Below are experts of layer 7 (counted from 0) of a mixture-of-experts language model. Rows are named router (the router's row for the expert), gate (a neuron's input weights, with its number), up (a neuron's input weights, with its number) and show model dimensions 0-255. Each number is 128 + 32 x the weight over its row's rms, rounded and kept within 0 to 255.
After each expert's rows: a language model's description of what the expert responds to; "mostly gets" lists some tokens that are sent to it at least half of the time. This comes from a sample of Wikipedia text that the model never trained on.

# expert 26
router [114 147 148 172 104 115  85 179 202 181 101 127 133 146 111  83 142 114 104 124 158 120 132 146 168 149 125 160 131  96 173  81 166  97 124 118 138  87 148 109 144 159 122 104 180 126 131 122 117 156 108 147 174 117 103 170 123 150 160 123 157 130 142  87 120 135  98 119  81 155 144 128 120 142 116  96 102 151  51 156 145  85 150 137  91  71 113 187 132 169 154 188  86 111 157 136 109 153 139  86 112 155 169 141 139 148 185  83 145 107  98 154 157 105 150 124 187 112 123 157 164 111 136 149 170  97 141  56 146 138 133 181  51  62 136 110 170  83 140 162  77 126 123 166 149  87 126  39 167 148  73 121 125 191 188 209 161 152 145  95 178 132 104 148 135 164  92 157 192  78 164 107 168  95 153 159 122 109  94 117 125 143 122  85 138  74 126 123 147  97 103 174  68  92 152 109 154 163 143 140  72 142 105 127 123  96 104 118 168  99  91 124 105  92 201 108 152 152  92 181 110 117 120 113 174  89 138 113  80 134  57 103 127 152  74  85  92 135 123 141 125 147 154 151 181 146 123 173 108 158 176 156 129 110 140 129]
gate1 [107 118 115  82 163 135 146 173 155 171 160 179 123 158 145 130  79 143 146 114 137 127 170 114 114 178 104 171 155  85 187 148 125 200  87 115  82 102  88 139  70 106 106 156 120 114 108 142 117 137 126  94 110 126 174 142 153  93  80 148 133 121 188 150 136 196 105 109 145 128 119 181 102 163 151  90 101 129 117  74  76  82  95 185 174 176  83 120 156 126  79 106 113 184  92 117  94 120 166 117 151 135 111 174  40 112 143 148  81 132  79  75 112 130 131  79 152 137 170  79  91 161 145  95 116 116 143 166  74 116 102  91 144 147 122 143 123 148 184 108 131  92 212 100  75 150 103 101 135  92 144 163 116 142 158  97 155 132 147  96  95 136 178 134 118 133 112 139  74 131 114  47 178 103 102  99 114 146 161 184 126 104 179 119  93 152 118 148 109 185 120 114 150 168 157 180  87  81 145 155 119  89 109 138 140 112 167 142 124 187 135 150 146 117  70  83  93 124 127 121 136 167 150 154 155 162  83 146 141  93 133  66 141 148 160  99 107 141  94 175 163  99 169 163  85 118  68  99 187 141 126 155 149 143  98 128]
up1 [137 157 128 154  92 114 114 109 168 154  92 130  96 117 164 146  99 188 130  93 100 147 125 131 137 103 130 108 118 116 165  76  97 110 130  44  79 118  87 109 142 140 163 146  93 197 103 137  98 189  76 137 154 139 131 156 123 157 146 173 133 165 154 181 177 111 127 207 163 101 102 164 124 183 124 171 118 117  75 109  74 100  98 160 123 194 103 119 139 159 136 112 159 124  59 132 109 116  56  85 164 136 157  87 113 142 145 169 135 138 187  55 102 100 181  90 106 134 144  97 104 122 133  87 105 124 181  88 135 108 138 128 181 123 146 203 164 131 115 152 130 123 130 192 103 127 167  83 134 135 151 141 131 105  51 177 187 104 100  86  95  59 163 152 184 153 166 103 101 133  95 150 115 119  84 174 129 130 112  76 166 141 119 128  97 141  94  89 112 178 162 153 130 155 174 152 103 120 174 157 158 148 115  95  77 112 152 133  62 157 141 131 112 124 114 136 170 158 107 124  91 159 168 158 107 119 183 147  93 143  97 126  72 170 175  97 134  82  91 110  90 152 100 124  81 142 117 170 132  97 146 174 137 112 130 127]
It responds to: Standalone space tokens before numbers in table cells and score lists, such as before chart positions, years, vote counts and dates.
mostly gets: " ", " described", " taken"

# expert 11
router [ 97 148 162 121 130 139  78 145 155 159 121 104 117 132  73 101 107 127 118 137 135 141 100 195  97 158 159  65 119  86 150 146 134 107 106 126  71 110 120 101 108 198  77 127 111 117  77 138  88 106 146  89 131 123 144  99 168 130 100 126 109 105  86 137 156 108 100 131 136 111 135 174  79 178  97 150 106 174  73 137 162 126 138 128 145 119 178 128 165 136  95  71 154 181 165  95 129 151 169  59 161  98 127 137 121  85 178  85  91 138 115  90  90  68 178 101 130 146 170 104  91 145 117 143 157 159 117 170 162 127 138 163 102 177 137  96 162  89  95 154 103 113 150 141 108  54 188  58  89 146 146 156 101 159 149 127 104 103 113 159  89 163  78 111 151 173  99 108 151 134 103 138  92 144 155  86 144 126  68  92 132 146 100 167 162  86 150  62  78 123  87 157 143 137 105 168  84 138 136 189 133 150  82 154 131  65 157 110 155 101 104  92 102  78 144 130 124  98 179 133 162 142 114 152  89  94 164 146  89 171  96 113 173 149 152 157  82 185 147 178 108 203 154 151  61 128 144  71 103 143 155 163 119 176 150 144]
gate1 [ 96 140 153 107 127 143 128 130 174 185 178 148 157  75 115  96 110 137 131 133  88 158 192 141 141 161 153 124  84  87 174 116  94 124 108 141 156 101 153 144 151 168 175 140 119 165 138 119 118 137 130  63 165  89 112  82 224  99 130  90  81 176  60 109 121  96 185 108 122 108 140 115  97 142 135 170  71 144 150  80  97 112 186  97 116 175 159 129 147  91 118 135 168 129 153 130 152 136 134  85 186  96 130  85 129 141 153 141 110 200  88 181  83 137  99 134 151 188 102 115  98 167  71 116 115 136 132 201 108 136 125 141 160 115 137 128 177 153  61 183 145 111 163 149 162 101 174 139 115  97 203 133 146  82 155 161 110  65 107 135 120 148 129 126 108 118 163 128 113 123 109 103 134  80  93  66 167 128  74 141 117 158 139 111 128 111 131  44 126 171 174 145 142 116  90 155 121 156 139 109 130 113  75 142 114 140 140 150 148 127 209 107 138 166 118 180  76 117 135 106 132 135 202 193  93 132 109 157 136  98 104 158 131 162 175 168  70 120 176 140 119 159 124 107  40 133 121 115 130 125 109 154 118 156 137 106]
up1 [132 155 183 126 153 152 156 159  53  91 134  75  94 165 133 156 124 143 157  63 119 156  87 128 101  71 152  95 151 130  95 131 135 112 141 108 183 108  82 212 121  81 120 113  67 117 175 116 184 114 179 180 158 119 162  96 152 150 102 205 128 102 123  89 136 166  74 145 150  69 113  68 119 153 110 141 104 131  96 149 143 126 139 106 142  73 121  82 143 168  67 103 146 194 113 154  95 114 139 121 145  96 108  92  81 122 136 130 150  65 147 120  92 142  71  85 107 173 177 109 139 110 104 148 129 171 115  87 106 178 142 154 144 178 152 191 110 141 121 148 120 111 107 129 155 172 174 173 113 117  63 171  91 160 120 134 133 162 121 125  80 157 118 105 144 125 106 141 130  96 139 111 106 117 123 168 119  87 106 152 142  94 121  98 167 137 153 160  87  69 190  99 122 144 172 142 123 139 157  86 136 125 121 163 145 104 143 124 131 137 181 116 123 161 112 146 105 181  85  91 165 103 123 157 151 171 164  72  94 126 173 139 172 100 122 132 193  38  92 120 124 173 121  84 109 126 176 126 118 134 132  60 156 135  82 167]
It responds to: Month names and the space or digit after them in dates, such as June 13, May 28, October 29, in prose and tables.
mostly gets: " May", " June", " January", " September", " August", " March"

# expert 3
router [163 122  80 115 134 178  78 116  98  87  97 145 134 129 112 135 110 184 137  92 100  85 143 156 144 138 154  76 177  85 160 141  35 152 173  75  88 158 141 118 156  91 156  94 177  61 134 116 100 139 159  91 162 162  97  87 159 104 145 117 140  88 106 139  82  78 120 103 132 143 122 112 138 124  60 159 176 127 156 163 141 171 126 121 132 148 111  96 124  61  99  87 164 116  85  97 133 102 152 150 153  97 134 126  96 137 110 157 148 157 157 100 120  87 132 143 134 103 160 150  99 166 163  79 114 140 171 140 109 127 140 133 171 151 141 163 180 128 146  95 193  91 120 145 159 124 114 177 138 117 156 182 169 108 167 132 170  81 148 169  89 100 102 144  98  62 110 147 111 133 123 152 103 174 119 112 132 140 167 178 138  67 137 138 154 183 113 144  53 187 126 104  97 133 107  63  77 158 144 130 133 126 141 150 125 181 137  71 124 157 172 146 112 121  68 157 143  93 131 166  69 166 125 195 158 138 129 125 155 162 114 142  79 113 128 127 164  84 216 147 164 114 123 188 141 173 121 111 131 160 164  50 138 101 101 107]
gate0 [169 143  81 114  84 135 139 162 127 100 179 169 119 131 134 104 154  98 162 127 112 109 153 161 158 187 152 113 107 108 144 112 143 118 156 136 136  88 135 130 146 142  93 172  82  89  64 110 128 110 155 153 154  77  90 103  85 126 162 147  91 103 162 107 145 118 115 188  94 139 188 102 146 143  84 197 198 128 193 159 103 115 192 183 171 144  85 115 149 140 120 137 133 101 119  81 116 130 125 155 127 131 112 184  81 120  72 194 185 193 152  94 126  76  72 121  97 153 139 135 165 152  71 155 120 114 179 143 138 128 135 173 175 131 156 137 116 102  88 169 195 170 188 124 178 138 169 100  99 109 111 133 140 150 115 131 143 101  78  83 128 125 142 150 121 172  94 132  88 132 120 113 137  95  66  93 130 157 132 105 151  91 168 163 126 164  99 182 149 128  88 169 140 111  78 182  74 115 128  92 157 136  95 157 159 129 114  75 129 134 139 164 116 135 119 172 113  70 162  92 136 183 146 135 161 179 152 124  94 180  54 130 111 171 116 115 151 126 130  83 148 125 144 101 114 196 196  89 141 141  83 121 147  79 147 110]
up0 [115 123 177 167 185  85 108 154 131 128  99 187 156 140 106 114 120 144 126 173 183 121 132 107 138 148  43 169 131 127 108 144 118  80  60 174  92 132 107 104  93  65 177 145 143 147 140 109 109 117 127 121 126 160 166 167 154  82 101 181 137 176 114  94 135 127 110 106 113 145 119 115 136 128 186 159 118  83 130  95 145 176 172 168 126 153 156 120 147 131  82 100 143 145  56 135 127 100 127 119 137 121 120  94 168 165 156 123 185 104 148 161 103 114 161  92 144 137 154 103  85 139 135 114  72  98 142  21 175 129 133 102  98  97 119 182  86 179 123  91 133  87  96 181 147 164 138 149  35  77 172 129 106 138 106 120 130 133 138 170 130 136 166 129 129 186 128 147 125  89 117 122  73  88 123 158 110  86 114 115 144 176  96 102  83  86 102  89 113 106 127 162 159 101 143  62 155 139 103 151  92 143  75 117  91 173 116 146 149 135 149 152  73 189 155 137 131 151 146 110 176 107 102 146 113  89 116 167  86 130 197 147  78  96 144  97  93 144 155 172 120 116 222 102 106 111 119 112 199 165 134 155 166 144 155 153]
It responds to: Word-internal fragments of common English words, often after a short stem, as in ob-it-uary, amb-it-ious, s-or-ry, hiber-n-ation.
mostly gets: " ext", "ect", "act", "isc", " adv", " gen"

# expert 24
router [177 126 162 134 106 117 172 163 158 154 104 142 181 101 149 121 128 129 125 173 180 158 163 121 103 153 110 119 119  83 163 147  93  60  96 141 142 100 119 119 134 137 115  54 206 143  49 142 127 186 101 152 142 136 135 214 110 121 145 164 188 190 166  93 100 122 126 140 103 145 146 180  92 125 126 108 169 124  57 140 110 152 165 150 105 117  89 115 133 158 180 182 112 109 155 109 134 162 155 154 117 154  96 148 122 121 162 114 145 106 120 117 187  80 117  92 206 138 111 139 171 141 136 176 138  94 128 140 167  96 132 157  78 101 138 157  90 152 127 184 123 163 144 163 191 100 184  78 118 121 129 125  64 152 127 183 148 128  82 183 126 140 117 183 169 189 104 143 153 142 128 143 129 129 118 139 130 156  73  80  90  84  73 108 128 123  74  72 141 188 126 149 123  96 123 108  88 150 110 127  87 132  78 133 143  84 133 127 171 131 101 117  63  95 206 137 160 138  86  70 136 118  91 105 157 150 150 166 105 115 100 181 115 140 140 131 129  92 112 115  97 100 121 157 136 160 121 126 129  80 142 197  99 174 172 116]
gate1 [130 121 158 129  94 122 127 131 128  91  92 114 127 118 185 143  95 187 159 155 113 152 124 110 148  76 138 163 132  91  88 135  77 112 147 143  95 110 142  80  90 143  89 122 187 133 152  98 146 130 164 138 102 146 110 121 117 160  97 169 165  87  77 155 196 157 107 137 102  89 117 168 109 123 178 113 148 125 107 133 116 107  92 169 122 144 181 116 165 114 119 168 131  99  72  99  92 155 101 162  78 161 141 180 193 115  70 123 139 154  85  62 128 122 139 123  70  73 165  98 112 140 134 143 160 186 199 138 129 126 116 175 168 114 141 119 132  90 175 185 190  81 191  91 145  85 144 128 117 183 128 106 125 133 147 174 158  94 132 170  78 109 100 154 132 115  83 167 137 146 105 154 119 179  49 127 108 149 144 144  98 161 161 155  96  89 116 128 162 180 147 115 132  83  60 145 178  98  99 124 159 162 155 195  83 146 157 162  95 112 108 182 162 113 156 145  73 146 111 126 137 183  99 120 101 144 139  66 170  91 157  77  88 142 161 137  80 108 106 127 122 119 145 124 150  74 149 153 169 142 114 117 128  37 105 132]
up1 [164 118  75 160 107 127 160 138  97 146 113 141  90 157 188 117 132 128 123 106 192 155 163 162 123  98 152  98 158 187 101 156 137 157 166 105 206 174 152  82 126  62 151 137 152 120 121 121 134 174 159 116 157 165 111 138 155 161 113 119 133 126 153 176 152 165 134 167  46 142 114 137 153  47 128 153 158 148 140 142 158  79 114 161  74 177 118 142 135 119 123 142 116 140 176 107 139  99 112 140  90 175 190 103  89 136  40 155 143  95 166 132  94 192  79 128  89  56  96 129  93  48 101 116 193 133 143 125  70 115  74 136 109 173 104  99  97 113 119 128 115 157 129 131 164 169 119 118 141  97 113  95  89 130 101 117 101 138 203  95 131 116 197 129  88 125 152 103 164  91 172 192 114  95 157 161  97 108 105 135 142 127 180 136 129 145 112 122  71 117 147 129  87 123 129 106  94 139 114 113 120  77 190 133 121 120 124 128 129  85 111 196 122 117 132 143 170 173 190  82 179 123 119 114  98 125  91  99 158  69  82 130 116  98 114 186  74  78 143 142  90 181 132 145 103 134 126 136 142  90 132 139 154 159 103 109]
It responds to: Place names, their endings and nationality adjectives, as in York after New, -ville, -dale, London, Massachusetts, American, plus possessive 's.
mostly gets: " York", "ville", " new", " London", " Indian", " German"

# expert 16
router [117 111 116 101 198 146 138 146 129  93 167  98  87 162 105 125  90 149 117  88 164 131 144 132  68 149 122 142 143 139 164 134 124 100 173  81 127 159  86 156 121 129 132 106 144 124  88 100 192  81 162  69 121 232 125 107 147 125 154 197 125 153 184 134 152 103  96 176 118 106 133 116 160  91 165 162 164 137 182  76 131  91 124 144 117 175 124 112 142 135 111 116 141 107 196 130  74 152 164 145 117 150 126 175 135 174 135 167  72 111 156  91 142 124  85 112 114 107 121 182 134 159 145 123 106 154  69 128 126 128 145 157 150 169 126  93 144 187 135 113  97 198 121 114 108 166 174  71 130 163 197  87  62 131 154  52 165 144  95 147  99 122 176 110 209  50 128  79 135 127 107 119 110 200 133 150 148  87 142 114 155 143  77 121  96 110 145 164  86 136 145  89 188 102 124 154 170  89 118  90 130 174 119 183 181 189 118 115 103 163 119 107 138 140  86 166 129 105 164  75  67 131 137 147  86 142  67 131 113 139 101 131 111 106 144 122 125  79 181  97 135 138 171 101 125 147 134 129 129 103 154 123  99 113 142 111]
gate0 [130 148 148 143 146 172  74  92 139 148 111 141 143 110 171 150 182 115 159 131 156 118 106  90 106 115 147 163 161  98  84 162 152 137 105  50 173 135 142 149 100 209 101 116 153 224  60 147 147  83 184 127 117 111 160 108 168  89 124  89 105  96 126 174 116 181 134 161  79  95 152  99 118 101 106 181 139 105 109  97 147 137 200 159  74 146 153 137 126 130 112 134 156 101  77  80  81 169 100 168 145 113 124  95 159  97  85 195 177 146 153  86 126  92  54 180 124 139 137 123  98 155 122 163 111 140 105 120  62 131 157  97 152 108 117  99 169 176 109 107 127 132 128 145 126 155 188 116 119 139 114 136 139 117 176 143  97  91  57 136  93 125  90  68 118  68 123 107 180 138 120 131  92 152 159 105  51 117  84 141 187 133 141  93 107 130 106 138 170  94 142 102 161 107 142 149 179  75  88 167 183 133  35 104 154 173 172 131 111  99 101 112 180 162 121 139 141 166 151 105 112 116 103 131 140  90 109 108  95 133 160 114  96 132 107 117 118 105 156 111 113  87 155 102 117 164 116  92 119 156 150 158 119 117 181 102]
up0 [130 159 159 123 107 173 117 201 157 155 141 105 172  65 116 113 106 150 174  75 187  98 112 107 133 128 153 105 191  93 108 109 137 103 142  60  87 128 138 116 133  89  48  90 107  88  99 107 156  60 102 139 113  99 109  49 105 171 118 116 163 116 153 153  85 103  79 150 165 190 126  86 178 105 170  91 146  74  84 101  87 120 153 107  76 134 147  76 182 176 147 104 125 154 122 150 155 130  89 122 146 157 142  95  65 125 145  92  86  98 120 182 157 127  84 160 110 129 134 169 135 111  93  80 100 141 142 167  88 100 166 111  97 164 187 113  93 181 113 106 153 133  84 167 140 151 125  82 142  90  87 134 179  80 158 137 135 136 131 149 112  94 125 115 139 140 120 156 116 177 110 168  98 120 143 139 124 130  90 115 142 119  81  98  73 159 159 123 159 116 128 134 145 128 129 136 135 166 175 145 130 163 134  97 145 126 134 110 154 158 163 130 194 125 159 200 121 133  68 103  91 152 134 158 105 142  95 123  91 146 107 212 174 136 165  92 122 138 139  81 153 156 117 181 121  90 105  33 121 106 153 127  75 133 156 125]
It responds to: Prepositions and linking words after verbs in sports and career narratives, such as finished in, lost in, on an 18-yard touchdown, after, during.
mostly gets: " after", " during", " won", " before", " against", " until"

# expert 21
router [199  99 133 169  96 104 140  96 119 145 162 146 140 165 160  86 161 157 138 159 147  66  86 118 124 142 148 147 111 151 165  57 155 105 119 103 134 108  90  75 116 118 133  87 206 148 127 152 153 148 121 140 156  75 105 137 105 136 163 102 162 121 167 160 103  71  94 100 134 149 166 142  83 184 111  75 109 153 127 124 195  86 152 103 137 129 126 166 118 182 136 161  58 150 131 154 118 141 103 104 122 183 122 144 144 148 162 134 163  90 145 134 192  55 179 136 147 141 139 148 158 123 138 178  89 111 113  41 159 102 113 113 102 124  81  64 142  90 160 144  71 127 136 142 153 116 163  42 114 129  83 112  78 180 100 144 132 153 130 163 152 130 109 125 144 109 117 105 176 154 118 142 155 170 137 153 161  86  95 162  98 124 120  85 143  65  65  88 155 144 108 113 106  84  85 115 170 152 103 101 112 128 126 187  92  94  73 105 163 106 137 152 125 118 164 110 154  66 127 141 106  89 101 107  77 110 107 106 122 134 118 105  85 147  76  59 108 100 118 170  54  91 182 149 163 112 168 136 147 139 132 138  86 122  83 104]
gate0 [ 92 150 138 133 130  69 147 163 136  98 158  94 140  46 114  97 143 151 116 150 110 180  95  44 100 122 168 152 103 102 139 117  77 142 176 202  95  89 192 139  96 143 181 173 151 140 106  67 121 154 129  81  98 159 196 164 160  84  91 157 171 171 144  96 135 169 120 155 181 130 136 134 156 144 123 134 125 156 132 105 118 146 110 137 155 188 126 145 191 136 116 106 145 137 140 123 115 191 112 108 110 105 110 167  81 136  77  67 124 140 139 159 150 162 152 156  92 147 107 163  84  97 182 133 104 148 118 125  83  85 131 173 162 145 105 168  96 122 141  99 161 122  98  79 146 102  91 105  93 151 108  97 158 111 147 132 124 164 171 113 118 209 142 140 141  98 161 209 131  86  89 140 123 190  94 128 109 105 146 163 163 160 125 186 110 160 112  70  85 189 117 174  65 191 137 113 135 123 103 129 123 154  99 177 161 115 132 147  77 166 162 124  72  57 143 102  86 155 123 183 138 126 181 139 108 119 137 143 102  77 148 146 101 138 119 133 119 127 102 144  96 149 143 132 102 127 144  79 173  97 155  95 170 149 137 136]
up0 [139 162  92 115 107 140 158 115 109 184 137 187 121  91 115  93  82 148 131  88 118 108 133  99 120 146 149 161  77 156 103 117 100 124 130 160  96 106 147 119 164 173 142  89 131 167 165  87 143  90 176  71 115 134  69 122  85 140 147 128 172 133 186  99 141 149 119 139 151 163  80 119 152 149 152 140 151 137  67 118 127 111 147 107 145 148 155 135 154 146 171 117 101 149 107 104  88 185 151 159 102 199 135 173 162 139 179 117 139 111 186 181 133 150  78 100 175 112 167 162 117 136 161  78 117 117  94 112 150 108 129 192 152 119 151  87 186 163 120  85 132 133 130 178  65 112 128 113 100 119 114  86 178 185 109 170 135 161 169 124  83 110 108 165  92 113 121  85 138  50 145 158 201  97  83  75 126 103 146 133 125  73 164 103 146 136 125  73  93  85 110 153 126 147 179 158 108  74 140 161 210 128 130 114 136 102  97 145 199 111 141 140 127 165  97 121  47 170 104 113  60 151 144 118 107 117 133  98 197 144 151 168  98 142  79  90 127  65 156 188 165 131  89 135  73 136 115 150 129 123 147 105 118 162 111 111]
It responds to: Prepositions after verbs or nouns introducing a phrase, especially by in passives, plus in, of, for, among, between, and year-opening 1.
mostly gets: " by", " among", " on", " between", " for", " other"

# expert 31
router [142 122 190 189 113  97 117 182 136 184  82 102 118 118 111  77 174  86 140 165 136  53 125 171 159 116 103 149 125 112  73 115 125 135  90 156 150  99 133 118  85 133 120 107 169 168 172 185 127 127 200 169 139 152 190 165 168 101 159 171 188 175  88 112 137 103 134  98 127 141 195 120 184 123 134  73  79 148 109 155 139 152 183 147 119  99 132 154 105 188 128 119 101  98 113 182  98 184  95 132  81 177  99 153 161 121 157  93 127 106 131 117 163 100 128 132 145 176  74 129 176 157 138 139 120  76 139  83 133 106 105 132 100 120 171 140 140  90 132 120  87 118 146 139 103  72 121  80 153 164  80  99  95 196 115 172 136 142 155 119 115 121 124 135 103 134  98 145 180 104 122 155 150 111 160 125 109  55 117 162 137 118 109  88  68  77 103 121 178 109 120 192 129 126 112 155 124 121 116 104  54  93  54 130  97 130 162  86 122 103  89 124 116 106 167  72 129 133  77 175 127 110 161  92 125 138 125 139  41 130  83 124  87 140 131 133  95  98  89  84  97  81 107 113 124  81 117  87 133 115 155 163 135 136  94 154]
gate0 [109 146 134 154 138 145 190 146 133 133 138  86 116 143 129 112 148 103 140 177  64 110 197 156  73 107 191  90 155 203 156  78  97 212 121 145 180 154 139 143  90 133 113 156 129 153 117  86 157  90 127 139 152 132 162 127 151 164  70 148 148 152 124  86 121 153  84  57  86 132 144 145 124  70 166 159 109 136 110 109 151 116  88 149 114 156 108  81 105 124 102  76 213  94 193 115  88 164 138 141 120 129 107  91  63 106  87 203  86 144 133  96 100 192 100 129  95 111 105 167 120 128 194 153 131 138 135  99 152 115  92  53 114 110  91 140 145 187  95  80  85 149 102  71 107 125  96  74 166 154 112  75 101  77 112  79 156 145  84 175 111 104  92 151 114 178  93 115 167 168 144 131  95 133 147 101  88 122 182 166 149 157 163 143  87 144 132 135 100 104 131  81 135 141  78 125 119  88  97 118 155 109  87 114 122 174 149 104 114  97  92 145 187 170  97  90 146 168 123 150 103 128 118 113 123 124 151 122 121 123 103 146 145 121 144 113 166 174  83 159 181 128 138 115 123  84 142 152 152  90 101 166 101 146 114 100]
up0 [146 168 140 124 155 112 145 188 159 103  96 174 109  98 142 130  92 174 114 141 140 111 194 158  77 124 146 152 121 201 128 109 100 117 103  59 104 110 168  71  75 173 210 138 151 179 178 160 173 145 101  77 142 135  71  96 128 149  82  62 131 102 115 173 192 100 120  76 152 146 166 162 107 198 141 150 128  85 150 126 110 141 147 151 116 105 202 155  87 135 146  97 121 162 110 123 157  77 140 123  95 161 153 153 169 179 112 102 131  85 138 169 130 175 156  96 113 154 109 173 132 133 159 141  73 145 126 167 161  88  88  92 184  91 156  76  78 159 134 117 142 117  84 162  98 123 115 135 131 143 136  86 168 118 123 176 151 149 161 144 137  95 117 105 115 191 129  97 147 157 136 111 122 154 148 130  78 124 111 141 112  91 112 138 108  77 183  95 164 144 124  81 141  91 126 150  90 196 124 149 128 115 120  99  96 124 126 117 156 173  70 131 203 187 106 118  88 166 124 115 145 124 123  97  94 175 149 112 120 115 145 148 161 120  61 141 159  85 110 137 135 142  86 115 143  85 137  93 134 217  87 110 165  95 126 148]
It responds to: Articles and determiners beginning noun phrases, often sentence-initial after headings: the, a, The, A, an, some, any, plus highway prefix US.
mostly gets: " a", " A", "A", " some", "-A", " US"

# expert 14
router [170  24 114 148 107 101 171 111  89 121 116 122  83  95 106 172  57 170 138  78  77 134 100 147 144 119 152 111 111 128 126 112  74 126 114 187  75 127 193 143  40 124 108 107 142 166  80  80 139  98  99 150  83 119 157 108 156  86 128 166 133 145  99 175 105 104 153 118 128 113  74 147 145 141 144 126 152  70 139 147 175 147  73  87 108 108 145  50 133  93 113 159 128 107 134  94  94  81 155 111  91 100  89 114 140  99 121 100 124 116 183  80  67 126 142  94 103  64 139 129 129  84 132 141 121 111 125 184 141 190 140 120 139 133 135 134 137 114 131 108 124 110  66 131 137 159 104 126 138 128 184 134 175 102  75 109  96 133 148 173  89 142  98 111 116 136 117  94 141 171 132 129 118 196 129 152 122  92 148 157 110  98 129 132  89 179 103 184  64 135 189 125 102 146 138  82 128 106 110 153 183 134  99 159 198 125 102 188 141 112 149 106 119 132 152 133  71 123 112  80  76 114 176 106 153 103 179 126 169 129 173 172 193 133 191  92 187 130 154 154 106 128 120  89  84 106 164 128  89 144  93 136 104 156 112 126]
gate0 [142 107 107 160 113 109 167 175 135 107 141 149  74 160 162 117 129 123 150 140 158 157 173 134 105 149 165 164  98  92 155  99 163  90 145 133  65 132 140 155 110  95 128 166 181 135 173 150 188  58  97 114 148 116 167 136 175  94  92 169 135  58 176 167 150 129 148 156 120 112  84 111  44 113  45 146 144 103  99 132 163  63 143  89 137  83  76 125 200 151 129  95 142 144 129 138 160  62 159 155  83  61 101 119  91 104 180 122 142 105 152  94  90 156 118 146 138 138  94  64  87 146 125 138 165 108 131 146 113 147 174 211 109 144 104 109  96 109 134 139 138 125 117 159 161 140  88 189  55  65 116 125 122 102  78 135 152 165 112 105 130 127 146 189 130 105  99 137  98 138 151 135 153 151 172 160 121 131 146 101 197 178 147 142 162 120 105 127 101 166 154 113 148  69 124 138  99  92 120 172 140  78 103 134 102  95  58 125 101 110 142 108 107 175 140 167 123 130  92 116 119  96 149 149 149 141  98 155 127 132 163 156  84 144 134 223 113 137 114  85 153 104 110  84 167 140 147 146 170  87  90 121  84 171 126 113]
up0 [116 187  35 118 142 137 161 165 164 159 110  88 106 133  91  74 136  66 126 106 104 135 157 127 139 123 140 182 161 179 158 159  85 126 142 139 183  93 125 143 138  74 112 133 148 122  95 112 148  82  98 133 127 119 188 183 131 184 161 116 123 158 124 159 154 178 111 111 112  81  89  73 200 108 126  68 155 106 141 148  94 142  83  89 111 102 147  99 175 136 131 101 179 146 115  89 121 145 109 168 133 156  78 119 138  80 175 162 141 146 135 165 112 107  87 150 116 156 153 133 142 124  85  93 104 101 137 164  87  56  38 122 113 162  88 114 146 139 127 140  84  89 103  95  89 157  80 140 135 115 160  93 110 117 148 149 133 171 167 117 153 125  92  97 132 128 171  79 163  67 121 128 170 142 188 137 124 153  96 101 165 153 114 121 161 113 142 110 138 186  88 149 139 112 136 156 125 101  87  85 132 104 154 193 114 106 140 113 160 127 102 154 175  85 141 102 130 139 103 166 162 133 108  99 185 115 126 155  89  53  76 112 151 133  94 145 110  82 120 179 168 107 141 147 121 196  72 130 149 112  71 146 106 126 219 100]
It responds to: Middle fragments of personal and foreign names after an initial letter or piece, such as E-ly, Öre-bro, Zhe-ng, plus common first names.
mostly gets: " Me", "ü", "he", " Tom", " John", " Jack"

# expert 27
router [125 135 149 170 147 119  96 164 186 180 138 137 122 134 148  90 150 115  87 164 165  94  98 152 180 191 110 135 167  90 179  91 149 112  96  78 134  65 137  78 133 158 144 114 174 156 140 130 102 139 135 159 149 111  95 136 154 143 171 137 157 120  99 109 134 112 118  94 128 147 180 157  71 156 120  80 126 149  59 117 148 109 176 133 138  57  93 165 132 180 183 153  98 123 155 115 104 147 113 103 126 179 152 152 145 168 183  90 133 101  85 134 210 153 114 126 172 143 135 168 194 116 126 195 162  78 133  83 179 123  96 178  68  67  94  95 148  91 152 155  95 121 108 150  79 107 138  81 151 155 100 142  72 154 151 146 191 186 104 123 153 152  79 139 176 135 120 127 127  73 168 145 166 130 143 157 143 115  93 115 119 113 106  81 134  99  76 127 153 172  98 154 117  93 142 106 115 161 157 111  89 117 134 160 125  89 126 100 136 106  95 100 105  73 209  97 160 108  93 121 144  98 116  89 129 118 164  88  76 170 106  97 112 158 107  69  91 162 100 165 104 109 135 183 181 127 140 145 113 122 188 144 111 101 135 146]
gate1 [148 140 135 127 173  81 130 130  90  56 122 134 143  97  61 170 184 145 107 115 189 140  90 126 182 176 164 181 118 114 172 129 116 188 129 130 133 175 127  97 103 128  99 133 106 154 120 138 180  79 141 123  81 146 142  85 123 189 134 114 124 130 164  79 151  98 145 102 121 111 198 126 104 185 143 116  93 112 123 139 101 167 115 117  91  91 109 135 114 154  99 157  85 186 184 114 172 153 178 112 165  84 100 149  82  67  87 161 136 131 104 129 138 127 200 104 113 150 157 115  91  96  65 168 143 145  75 146  79 101 105  75 146 139  82 111 107 141  81 140 113  63 127 120 118 132 137 160 111 122  98 167 121 149 131 124  74 127 110  88 125 171 114  70 145 125 108 145 133 148 138 200 121 102 144 180 109 156 159 142 149 105 111 152  99  94 171  83  90 124 157 112  99 115 158 118 118 136  74 175  92  79 100 123  73 138  91  69 116 117  86 150 186 174 105 122 132 184 168 182 153 204 117 172 161  79 151 139 176  88 115 106  93  94 115 152 104 128 152 105 110 112 120 134 122  96 159 164 200 136 102 184 109  98 136 129]
up1 [139 143  39 104 107 127 171 139 106 141  73 139 162 118 114 118 180  89 107 170 139 131 158 130  57 174 130  93 122 125  96 141  79 117 101 139 128  88 102 161 142 173  68 103 108 122  78 130 124 108  99 148 142 139 125 143 143 124 107  44 139 123 121 138 136 137 167 129 152  42 165 156  93 182 141 209  54 154  89 207 114 150 147 123 103 128 139  86  88 151 170 186  83 182 138 139 111  99 158 116 147  84 183 120 139  61  96  97  98 115 141 153 135 116  90 132 112 159 135 129 138  77 151 175 116 126 115 152 104 140  90  86  90 142 124 106 104 107 142 132  93 177 149 108 174  90 112 167  99 123  94 103 168  72 183 104 141 147 153  97 125 152  70 134 122 135 146 171 130 174 140 160  83 145 109 112 148 142  34 185  78  72 136 111  91  99 105 158  97 141 139 166 151 155 172 126 107  72 156 162 118 113 155  93 135 157 159  98  96  95 142 161 104 101 157 143 141 167  98 115 186 148 116 122 122 161 118 152 115 123 145 114 131 138 152  66 152 166 147 177 139 158  63 158 107  70 129 170 155 130 175 127  89 122 167 152]
It responds to: Possessives and adjectives before nouns (their, my, personal, bronze), plus the first digits of years and coordinates after spaces.
mostly gets: " their", " my", " personal", " Full", " His", " legal"